Weights of a small mixture-of-experts language model, trained from scratch on English Wikipedia.
Experts: 32 SwiGLU neurons an expert, a softmax router.
Training: a variant of SOAP for the experts, 357M tokens.
Below are experts of layer 4 (counted from 0) of a mixture-of-experts language model. Rows are named router (the router's row for the expert) and show model dimensions 0-191. Each number is 128 + 24 x the weight over its row's rms, rounded and kept within 0 to 255. Numbers have three digits each.
After each expert's rows: "gets" lists some tokens that make up at least twice as much of what it gets as of all text; "raises" lists some tokens whose logits its average output raises strongly, later layers aside. This comes from a sample of Wikipedia text that the model never trained on. Tokens count by the router's weight.

# expert 31
router:162119117159116167140157151116104123142098138131135165128098113122110084120101158097106148096085122114163123119130123087160124131177153088113134122098099133122147106093151127122100114074118095085150101164148164125149092111144142142133121164147121084104124117159145129160110088139104142121128146131144161115116094145121170093130138119153116118113131126148160109150117141131125158159134124146164102111131099132159099120092102126153128096119111146099109126106142111175111169119150118160122120103158097143088131118130090180082150106131115100171139128131163205133131145108134122081
gets: "\n", "S", "E", "N", "D", "M"
raises: "-", " ", ".", " |", ":", " ("

# expert 18
router:095174141125112122079092155088136135128138116122108157187095127118109119117151119134107120167124133144098155167101132129093125117111140157143133111136109124117119087112136153151123139099104153173138118126107159152088154109145173117137091134109134110108149112162137138142107124137107142124136172159124168161110133110138072162126126179093125140159110128161156130110118102100117111118106120111141127099104101096125156133115150132113162111155066106158123155107148143139128154094103127162093172124122140172135113138124072168136156130105110085145147164165091146136117150141117148182
gets: " (", "1", "2", " |", "–", "0"
raises: ".", " and", "es"

# expert 24
router:142142180131133124176120138119099134144151136127108099100109101145125132177125137141142116140121126121103079133131139154151120111117120168125129104110155125145147110107116126099073130119125127094116074168108080121130112108161114136108159112074118153085122105156122122129117177097079097187104124140118168117120080098109121168098138157132121108128109118109140119140096122153128145096134148139089160127130110121139152093114122120106147103156100125086098173158112067117123175116149120153128141080124101093133142147122102150157140156166118174131131130135118085122134138085098154135
gets: "-", " the", "|", ":", "The", " The"
raises: "s", " ", "'", " of", " in", "e"

# expert 1
router:139148192138123139168133141073094164133167140133117142114089125122154123110097114091123111118121137100143107113131113112174112129147100076106155104109130124096109110124155118094087106096162140094137125169127136148157122109160130130140159140101105136126130126135119149152156155092107140106107110088140148143135135116139141122161145105157106068157131137137171126167131146094104119162158124160119157135170108112145121134104096126122103105148090131069110156071139166183107137136099105134146155100138095143126142124091140117141092111128101084142133125131143124090133119119156140072
gets: "\n", "==", "===", " \"", " ==", "===="
raises: "\n", "-", " ", "==", "===", "."

# expert 5
router:090111105154128136183121133145153123161143117133140114071153137118126097103116152122137090115086176121136165139137160140129184114108074153125132110119113133150106193121151131156171112091106158142132104090123098125134140145135125150100100109115120115116129121123091162097109151156125131112164130142149079067152181120137133118129166106131105159117125141119098106129108154146127096137136090125121094127105178139095109154154135134103176128145138140115114134147167114142117141103123135149103090149149132101114132159161114131119065142084140132127115156101117100140125158144154108173
gets: "s", "ing", "es", "ers", "ation", "ed"
raises: "-", " ", ".", ",", " in", " of"

# expert 0
router:148076111138162155149165137114137122140149108124133151097119107110146084156105158151153170153113130105153099130134163141119135129097115111141129140119105108135174120112134111119112129128108149131124121153100114046147115122117134120130136114137121140113137127134146105172160096109079096150146131123123093118105126178169120149147158179131118141103128114141124140139064108167098119104130135124114129152148097083144114099148129100110125137155084141114096103132107083182136096140142120147110167150115141074184139105085119121136144134116111122154141114171113107105132139113158170065
gets: "s", "a", "e", "y", "ir", "t"
raises: "s", "ar", "-", "en", "er", "y"

# expert 17
router:150099135116114121142114124118160131137098120075137114101119152144104114140116127146150120132129090143144149138175147115176144175140128086131160150129076091136080098098100139121154101111114132111087128133151136107136171135117111095155112069105113108129114128146175091111111086130106099099092147131105089082132126166117138095143124142123135182115130155141090130135153091129103115122116149152169159110149084106157136143109164128100103132131100120118100146081120124157120098105138153132155107118125138110136137125075137150104138108082118141116101174095091139130156115115164164107
gets: "t", "e", "o", "n", "th", "er"
raises: ".", "-", "at", " ", " ("

# expert 10
router:140159119103110164066121158118148137139172124156130133128147138114102113138109085161123151134102141128141105133113098147141112119111149160128117115165130140128133179102115122189116116144167130093103164124133107163184093143106135088113136152108102096131135183083159130139147128102117128118089098094183133138088162073140127107134134102134114137103123125143120126087164137136116130148191117141110105105135131113130150155128135071138147124094148175132180154152149148098125112114114099136148115147173135147125125130126129123138139110182154137133116148094187120114135139155130149130
gets: "5", "3", "0", "6", "7", "8"
raises: "-", " ", "\n", ","

# expert 15
router:127085130086098159141133138160185142104105126134109115118165177125120132119142123139135116082120154104118156150119145137154108136145133136118120109114092179115085108127140124117133103122105142136117133124128142136160147177121151119136163152103120189144113092132082158100096143160132152122134187122090120115166135095147113116113104103139129150115143103082131125131167137080133103195142147123113136144128170143064135142155124168089148154123150130114133124140129141112112092153126133132116085147168158115102133143138186118105113132091132156112087118141147104104132142162154099096
gets: "s", "ly", " is", " was", "ed", " be"
raises: " ", " in", ".", ",", " (", ")"

# expert 11
router:146103113140121127123106153137158085134089120125106135129090121134104135106100112138125138096135106167147117110126143140132105132107122152168105078148061115189146115130120127116103120136114145170101109133131156091138140129139088122159126108102157097138112106170144084142106105152081132113130173151102147148176097089109109142170088133128119183112141112160081112095143112143100121133130127091162147136139086141164128117124139134148072117144075118120169164119100110155149097127155171164093126171141101103125136127127138168112152121099103116098121144134137146125129138103120145119
gets: "1", "2", "ing", "y", "n", "d"
raises: "s", "'", "na", "-"

# expert 29
router:124157084136134129181124077128146121115106105119117159143153143142154120134149125118112121097099129154185147160143129128091103147095113100150103114147146111131080110117114148134143090140097158139093154110164140077111141130117148127128118115092105133137141109140166120140123133123153160109159157103110082111145147117169101147164124206072122178173143115146110097131119121118139100093115148108119118137158144127107135100142118123107137134137125140123145176071120150114131136155140145126139138137038132170136131110132157160116159102125097099135116135118096110109128115138093141097
gets: "in", "2", "r", "er", "n", "or"
raises: "-", "du", "f", "st", "to", "s"

# expert 2
router:097146120138095154080122151093156144164130144142110147157131137109098111130113131080083108128141104099137163171088110113125095129104149167135148123127159118100162104127098161150142142086137128118100150046113152142072131132091132152167111137126115098099111173148131154149111116113145143090133132172147133148113155143113147125117147122113135127110115087153124111117157111147112147151125139104095149132121128145119141135178128142134182099147147099143162161139118162113179096128117090122111145176146150151108130089135107139101138104127125111099113147095168116111143140177096136145
gets: "0", "1", "2", "9", " ", "3"
raises: "th", "0", "e", "rd", "%", "i"

# expert 21
router:136067124116190105100139158134090110089125122136135135123108123134116105118133142159141178165117121128173140135194147118106112094131125130122151141131095116151154110159097107120159103131118147161152112138118124091160122144125118154136113076127096104109116163140170103151167083133106113112137158114082136120135092157123113091162159157130120130100178116112132126104097106143105146106086129116164106142144120114151126128117104151125119140133094161150080121121087109106121089121102124127153110113117115138153128061164120166102141110088121100131122127153103097154140087118155160134
gets: " the", "'", "y", "le", "e", "a"
raises: ".", "s", "-", "ate", ","

# expert 7
router:138125111159139139128088114150132150169154125123103160142147132103120169093087113122129120165126154107125172137156138151151142101109085135136192154124142083123092126137142142149157125119173133140138134126129104134133127186171105141148099113110118115117131131105158156103098149135182132146132090102170064111115110146130129126150119109117177130126119120167130118121114122115132124074094080135102130097131176162123142135103166105122187138142145159168142148121179121153107157090128127107129159135099101162106108147123106106132094157110122145143094128105085120113139143111153120147
gets: "s", "ation", "es", "ed", "ion", "al"
raises: ",", "-", "s", " |"

# expert 14
router:103152100112114103072107144113152143160100105142133156124118133124097118098125185104086103133123140124130154151095121139135126102138152174143131132164126112144105110122110162150142172080119133158129133077105154137103125120078163155151099154100114091115106088154122136146144124149141114090129146127098147133117116132155159125114139126134126156120153092154108100120121107126112142158150141120115101132144109146169127133137136131159105097152089106149139157104141136093189085105060125111091127144148128142120134117135058163081150108137113070115137112099139090136118140160108135154
gets: "2", "1", "3", "0", "4", "9"
raises: ".", ",", "-", "1", "9", "6"